config.toml
n_layer = 14
d_shared_expert = 192
routed_scale = 1.5
groups_per_token = 2
vocab_size = 32000
norm_eps = 1e-05
train_tokens = 389400000
Below are experts of layer 7 (counted from 0) of a mixture-of-experts language model. Rows are named router (the router's row for the expert), gate (a neuron's input weights, with its number), up (a neuron's input weights, with its number) and show model dimensions 0-191. Each number is 128 + 32 x the weight over its row's rms, rounded and kept within 0 to 255. Numbers have three digits each.
After each expert's rows: "gets" lists some tokens that make up at least twice as much of what it gets as of all text. This comes from a sample of Wikipedia text that the model never trained on. Tokens count by the router's weight.

# expert 10
router:132168113068157130157152121121106108099077130127116163138153070120130135100133173185135157180172128159146173150122111211152098125116134129088119165132169133153115119158155144118117142237104218124114169091124149176100123176109110162102146163148094115126122178091153100092132076108154105119109154081136089144058092120131099121104073151138128117107115123112171097074157097119115056204192132135137133090115158134112105140116131156147173124089135138149166128126106149122132101166117178188136096166116127155065151167118159141163124110123131186098169122156126167124133125110158118100
gate0:144103142067159098127040142031072151152125143120152088154127123118144132142131132105115096124091125152134098161111093159080150108154067189121109096118071130182107172135165157159155164170125159125137135183115092127176132155150044130109120132120144114126106114146144118205143200071164118093163118103182202181114123145113115112148125110142092201161103140098147202121082170115174136105117118106158112139135084128122120130139185113221118132061114169115134143107123179048141098137092067140154172136079094136129144116116105092082119105120143057158126135084164135131132129128127172088
up0:142158128118087110111144111130124146062100134156088106112114129149157197121132175135084123108141125128134117132033198022185126107102089128152167149129168101116121097098168109148102131127080158072112143142149109078096154121189082135130131139157131091183137162136109150153102113161135143125124146207073115108189090152115095098100119137103090075118112159123156154153116134134053120058135131118176148052133098119099181126123118181052117151135124097146092127118137185118148132089130193138108118114126104140102127112144125161179166143145117147082078163111106149138108168112160125111
gets: " by", " on", " from", " after", " up", " out"

# expert 30
router:112151112176169186057118126082118119170137092166132210135122055130127129186154109164140163136102120110139170116107120139146191109121137129079144095128089156109118148125137124096112129119113110108147151127113096064138079213092106144128099121054128079087095179131156108118093151080102168136150132125110164154115066136103108176171122097087131180050191142106176092169120173129121132159148127137080088152138135141138094126116155110194127095099083153126066113122176078104151131198191099134176126152166133136117095160182098150147078096163096127209179121202128111133148146130118149062
gate0:154092126180105166147137130111124114179106089145116143150152192131106149199148125173111128126098071170115126172173098188157144107104148091138124148203112165172133118062135113093224143102125143159118180106141156134119100120126098088102101103105176069147104126132084139167094081207061172154186069111194122061134113132149100135071099130122138160103087196147125140084134145186162137135096171094079167134099116131123104049102160164139138111117077091206141131133131096051127112119153116103091151078132132166138142114130119115159091133137091139140155180122143155211119139083101134129
up0:118148070120146111080088131105117065052188158115087106075112185156128156139151177137162090074106125137138139107109130092135122134171086097161093151091153088133166096154136145133164138147096073160129021164116128145098114117185157126084089154165178089178076124178128160083081136125113123069133080134090108101126122075110104084170143148147148115124145131088115176177095109179044103085108186183106111130110141137146125195167135118083151138126148156145164078117188113127141114114156100159100130133172116194121131177101191147157094110114198121147143159129109045116117142122115140126
gets: " for", " at", " was", " in", " won", " played"

# expert 2
router:191146084128101111114138115150102100108178106093112177170129119093171148159082097179099135148092154208106081132123141146126098189136138073118196111086080160084158137151118168149126128103112108080116087146161164113071096098102174164117109142097117104120102103104141081064127144151146084097143109066101187113098157162150083099122134183178114207110141202151121096143149108122106123135167123088124091163134112114053194155155179108148140126104114190074145132101130122118156118093117086163107164136090165093124206155133128144133120072149163142139176071119123124129182118129110186153
gate0:089116152100111089082203108088142108078157129124164122126136177158105080151136073119140101139148115135134086168149171149174104136141146097119090083213104192134155096160093123091147105137175145071126168146220151128131092167102164115123183181129107044179145141106153097117139108118175150097113095106147100143126170098119143130116140151132149104175122145173120092102159141169139152120138112083079198141117087043151098100139147137193144048157103125101154210143159145156132162154147117103156205100130159118140104107145208141110142159121102113130190139087091124089070101216093073132
up0:146132082135102087068120164169134136182095133126120161210125153127076170074086088133101119123097162089136115155058146126148134110166163108144110107141154103182120149169104127125166088187099171131172129121116147165151125139132162165129113165064112108074123148117167163075115124102099132110095083157111149169148153137112127070121168097105116107118116173100183119178139199190124111171157098125124111100123072169138218129170148096112124147103142141148119092171085088082141093159112154134126108160084148055188127090102190144069104064129104112157101128125117067093168105141118096158
gets: " a", " with", " his", " of", " its", " their"

# expert 12
router:098134095115145125098164136154128105114186115125145095165123090160144142122092157155169145164118107140136083137059122155165163128120130107121089098100124151135144102117092197159148121129128117101128207136088158128087134113071192141136172174132127158121124106123119095092129098173046086139100145148122131142103137107067097121067094131172134133074166165145095161148060108117158089134076076110163088127140166163117174069136137119156140128121102099148148146072166128113185123112103151104122158172104121138160132097090092153073104124150096131136104184115179047152083135159137155131
gate0:173099122100126143121129154094094116100109105129095111108137123141123161246169158169112159118055113128115112112121170129197083143105133088095138158109130133105162099170133182168113169115180123108140107089113084183109141190105111142138141137117096123106149139087111087068145111126095149170173143128107071123142071124143134078154114082185153120173172065078122173132153134173114147107132148117165096123101102103118124118133109072122091091175168107162062162158139115098117033112137115141146093147140084076155132114128136119137169126124133139096176135130133068136149112057134101128
up0:012105198167089089148136056105105164099107104116105099135088092177124119056132143176132173116113087146139117177118111112154131172152132114150125157125134141111134135137139162157123078147055090138097133155140085140128157165168169086094211157129109100088121120180095115065150112115193146126099097076143176100157158131121186150142140069088102116111106138159136179145075113126087171083179107063175105105120114148157115077058140089124127145130079133147153184171106098139120154129158113164156122182097142116195195092146051142138133137066133141081143112149142146108098063155103119107
gets: " the", " of", " in", " The", "The", " In"

# expert 5
router:118111137189154166157098175086107166124065090120098112114157124076083106118105121129077066144161129097133203134134181110158094131103132103135132134125154091077095134163180094155124113093150114140169103190119153159139161143144115162166099058179108168146128139141150088155143111150179169107124165133146153139068128125195080070161134140087123091116053136099111145105083131071121180154011097058150123147123106121120163128123163119105148090117095096107110149162139117182144125095093108152116139083153106155136140084144119057135136181104093126118084146179126130091091085098121170143
gate0:121092166190126109101151118074113126113074117133114119154123076091101121148106161097151069075117071079108142131109156139135217114102155172106106144120151163156068103078197198096140101063092054126094115172118197126162094108122184138109102105161119168165140115122062109115125089117119109098095093100125093102097130106113149093131078107137134195165162111137113099142118136132183142085095182123116172145107139171125125155075125131144099127100083138071143142134151099184087043088114122165185088110098140144131153119100102117148131095078162121190129083087214076107194123143108112144
up0:119169142139143128115110150141127186116092101135130155106134207139117146209109120094072113111126154072155141105110119053094155140169125118149198088152076148142076158174110149158184115100120174117109166104119148117070104122144095109123120140173118135084119117185123102151096171162154180067130138094119109172083192103067157132146119153139110071083080190069109096083156115150156133124121119170157193132155110169163142136119122093099133135141060161113117092108164094144171181112086137171106133128112084146094119134079092137176128190106079162147119146101139122174075100087114157072
gets: "s", "S", "B", "T", " States", "A"

# expert 0
router:192130116093095071150150133087149080134124188093094167146080179130179071119179081123102145116197093123091095208153125104127087162136048118154094131093129085134131142150183221119137113098101131202063123170113124132195092100116133124146100147141076131138125080108096151056128145149124127127113159162147182122172144128118163156121121155138105160154152086108127104094149116148085156084003119134107095131132082106181103099121155128140163166150122102154058102162145126107108131138126164108159081182129088090149125172104158159140161159131113162135185144069147190119155148139147116188
gate0:110158162111120092162149160169155203101070103117145137148126200191138128130077081060125103108168125154125119130140170114146104127108110124048147130155165149074104084131137160124148119117126104139142092095186113189163129175145069136117138127041154133184150091221142162103171166122170144146110096088086100135131169120109084077059109120088127086123103119156102141114155177106116130093098107051123149085189136101182113117145130091116102131177113114207104111094114066131160137140172108135170154155158135174131172157120151152093097113165151112106189205136132161123107161187119142146
up0:148137098214076130163102093109117169123189204113162186162130190140113149089103144086118179137172173164126124136138116110119103114134086133149113170103153166088121147145134089165068134078127159135055128139146100150142138150138118081087146083204162166193103079124129121099166103165090183078193175125168097190088099119126097117129070088157127147178112191155111120030085126110100169121118101160122166143151116114128087121148112187111135136149130093146197110120136142117100070104149104102063087105154103136159154114151138136107117126190117169085180126071106144151137143111097091138
gets: ")", "a", "i", "o", "in", "us"

# expert 21
router:080136155173159143153096061157130173146141094152104166124122126100170123122188186123109207076183094122103073118176151113111099175163162161142071119147090176070089074144131145138161175148104114123172166108159130145146152136123089159092098113089143151151125083154123125184143165150094195118146101134131159159114119128192117135122158102071103134095069161125091111083112110088200142087169124097090111183131145138108116067096139138111175082110187126106140130086158107100122115159056117053072158135085136108125138112192106210147087178142182122092101101109103143109121118087129156136
gate0:114115169110117136133120191163111120135168086197141154170112090104145143140201140097133058038150172150142123116131151108122170096114195114159175111107139105096155149112148160112108115160118132144116141168154153151125092103137087169121122156165113117172126118166160087089177134114123178152158094132128135138080149092119180078156159117133154140094101151143202137143093130147178137132103123078163129147110088131066146160129121159108158114166169066107118155183078115132086127140123149079133085119092144126162028116112132174127114086144111149105117145121132169162029089087172136086
up0:155100066134149115140141134149081078186024153152085111146100157180064129086122137159171145160141099096017133100173139118212140104092161144101125132133165120142086161151161176123189137075148136151114157127138125083114158140136090136130115094098163096084105097146155147157156116127052108115173140176118129192152089125125148106151132125126137114100104106177073095149136123166181182135080165116148096128122092170138080115149108123076189126088118189164145173101156137131170157127099122128151135067145153163157127117101117129106121068077113107133118156188185138137152164135177154130
gets: ":", " 0", ",", " –", "3", " 2"

# expert 17
router:188143125075184129093121123134157171145116102132108161085127112124131091130129104196108138106110130070096161101138153067198106098137139138142166137092099131142142118125093091139189147126157059084156070108135134111120135150185095187039146149151061128128116178128134150121177106108154116136122088109152107098125138137105110144170082159127175109136068086135127095114104149127127133212198060104148179141146109123075173149083177157133112119176088163129058110162102118146130163140135070098133169091134135121113165119146098192123164126115163142143173148164090096130105148092100144143
gate0:082067156118187137095149124148179120137129073115085190172122115133118115119122160123117157169197159148118170115097161126140104134114159104147113096111062177137148111106091161135152119129101165159143109103121096108107139156199127118045112192147079088169120141127119131139155129181127098091143085087139073108175105092178127073147128132153138149153126124143131150077166112132171183167128107140200132087103150188079151163085144111136174164126173216104117158088112156118087140200154121174133115087110128126150086106165129085148112120167071130148148096116100132141155145157122191107
up0:112155176126163139130110148149109113153144157130142121094123154117117072128135138168121116129126103123113134164137079183022148110127129052135125118120133121089107173163092081121189131052157096094143104157050142088143113067143105077119132082164190096134165139070126127146079184153102170136165116098098126078108139090117096152108196069113125048101127092127149150082169124093110139152117122180089133155112135178108084100122097077137124117109104123097122168134115165152151083109209168173150203124183116143147124129087118172153123149105115158108214137134154162126113183125174161175
gets: "s", "'", "ing", "ed", "e", "es"

# expert 16
router:081096151121119091117104145117153114109165126110151156069106139130132149158180162162138122157127185063123095141135127112089158123180124110121172128071099098181050146140117075172110064193145088148124203140154153136156125134146094108155145170077142157101173154145117194121147124095102068128109202089075110084170109104091121054086115151106095147129125133102136130173092072107108095160155067086105203148083146109169122178087093120137092113121178111189123173150177129134145165147148152122111146069140162073102091126098119082108172108157097166085064153169097164122145134169097120107
gate0:122132150142103160213104207102131137126125107150109147187176131144111120168130162133089158093109087102070103170122125058108173110058122105185191123118123114162133108150135154109153125087150179117159175103180156110127066113067112139171138187093139089135122135144137069136133159145114110141135084138155175156103098126116119093111121113121170122086119120074077135076144103135151170087121102090120103072119116133114163133089133210118125124155154123145145143038151169105140101098106099127162052147104143104182090140140179174104060128109085180167130128132089124188093198134092129136
up0:127109109102137105092125094113179172176111116130118125141099177111102126147101147098163168195159131091126104123156098146167132158125141117089151135125108151100157044123170180098083129141107115118196125164127085157140181156134182174120087130083209100157120138115141125136074140146137146171138125137134091115071120080133122091172151113122185100103155152201149146145112129147158136140087153122094157125159164125134128221123139122114160133121095110160134157145091103189075094126199107179100130123105131123104178102179094074178157118121160106148117155084174142112132112134134049044
gets: "|", " |", "-", "---|---|---|---|", " -", ":"

# expert 3
router:137162098089151149098107070111104137101177102127170160155135162139142083096132131089152072175129141119078076093153166082096093070129160124132085125129090150129122060117109127150132118143179147111103098118060115146099129111079137070120122151143078126148150138188164133133135099125168113173108088119151126059158101104165110064182121120176100132166192159107087119112129162118175101142168142128180162156077114186159086122186066119131123111125127111118128099114068098139144153127114181097093195140140119138158103101124120151137147115173155149125127086113150044151145130120085108134
gate0:176061075097095155190100172135180178142168149154184123128175185093075106112152108107111146124134130109144121136135136135152120139094142134111156153135138065116132116222143218131133109098094116188084074136076066165114104151119117127133088141159164098104115090117045130129158191096129153130069147132133124152088126108127118127156081119115154118145139112108101089135163114149153098141132133136132118108143170081134111151144159142151120082110079162113097193148126150144250167129089117091150101113179181110155082113074137146107137108084139116188089117166105153107118159088118076072
up0:106178104078122125139134174111097113123132104121071095100161097179097121162143138140146110131119176151119075078115092103160137111094150100140076171158154097135144133102129141101077158104159046132115155106164083134123126088208169127118134094120139070135138139137122172099135121156160217121052160124149086119092140133140182142127133187142139154143109126091172124218109115124138121128184185151135145156184122112168114178149113162164132191147150126149172122154139139104058113179105084131120127105175130124115146072121071086083094193142099118161101130124147127111151057120137089138
gets: "-", " ", "–", "|", " un", " -"

# expert 9
router:101115111068109152080098115133177121159179063181117137112100106126140072130041104150144127165098133061117117143094117098139132131135094163122134162139159189121129075161198190111098122105153126085133133085090134131153139066128136098149161089096147135215157157150177118173108093122090117132091151104057152064104140179122132164122132136160091092133077157153088192109118135105131130142127169135067106124113160094174158132173097064119131158096166163132126111094107160101192110113106162100150124189119136163131083112117120139138059062137114113131165126120111098100055130166157152186
gate0:171130066134092135184114116133131133131127130174071090094136122188140118086139071149153103164098120179117110133127097097119170131130099151140124113132136105123135147067155150086073118128082142114067187138103089103103076114183150153179117123200153077180147098130137109210093172088153115141094199097137106108127123114126142149183159144163086124123081134209138179150136088188085145091140137130141178142088092143047146128081105116164111085131107157139131155067145091142174138151132122147109152150217145121117192202153167183142152185167104113169118128167106118089119176136103157177
up0:176101128076128134092137127166073086121134033155162135096198146100113110143089150102126074102132108128124123096073179139124118075161116126126147149093175180107107178079139115121160076134128133117144129143104080116177111132087131133184073069109178148103105122059130069140133099104115101129181057186083139112127123089067166105155170120075132076075161114133065093129199139123110170133167142078113095117097155147128143164103152128171073075128117154122149128149141104167162206166135096144145105123135134164110072128097070128166121123087099135157055101107168174154156095121129150125
gets: " |", ";", " /", " 0;", "),", " 1994"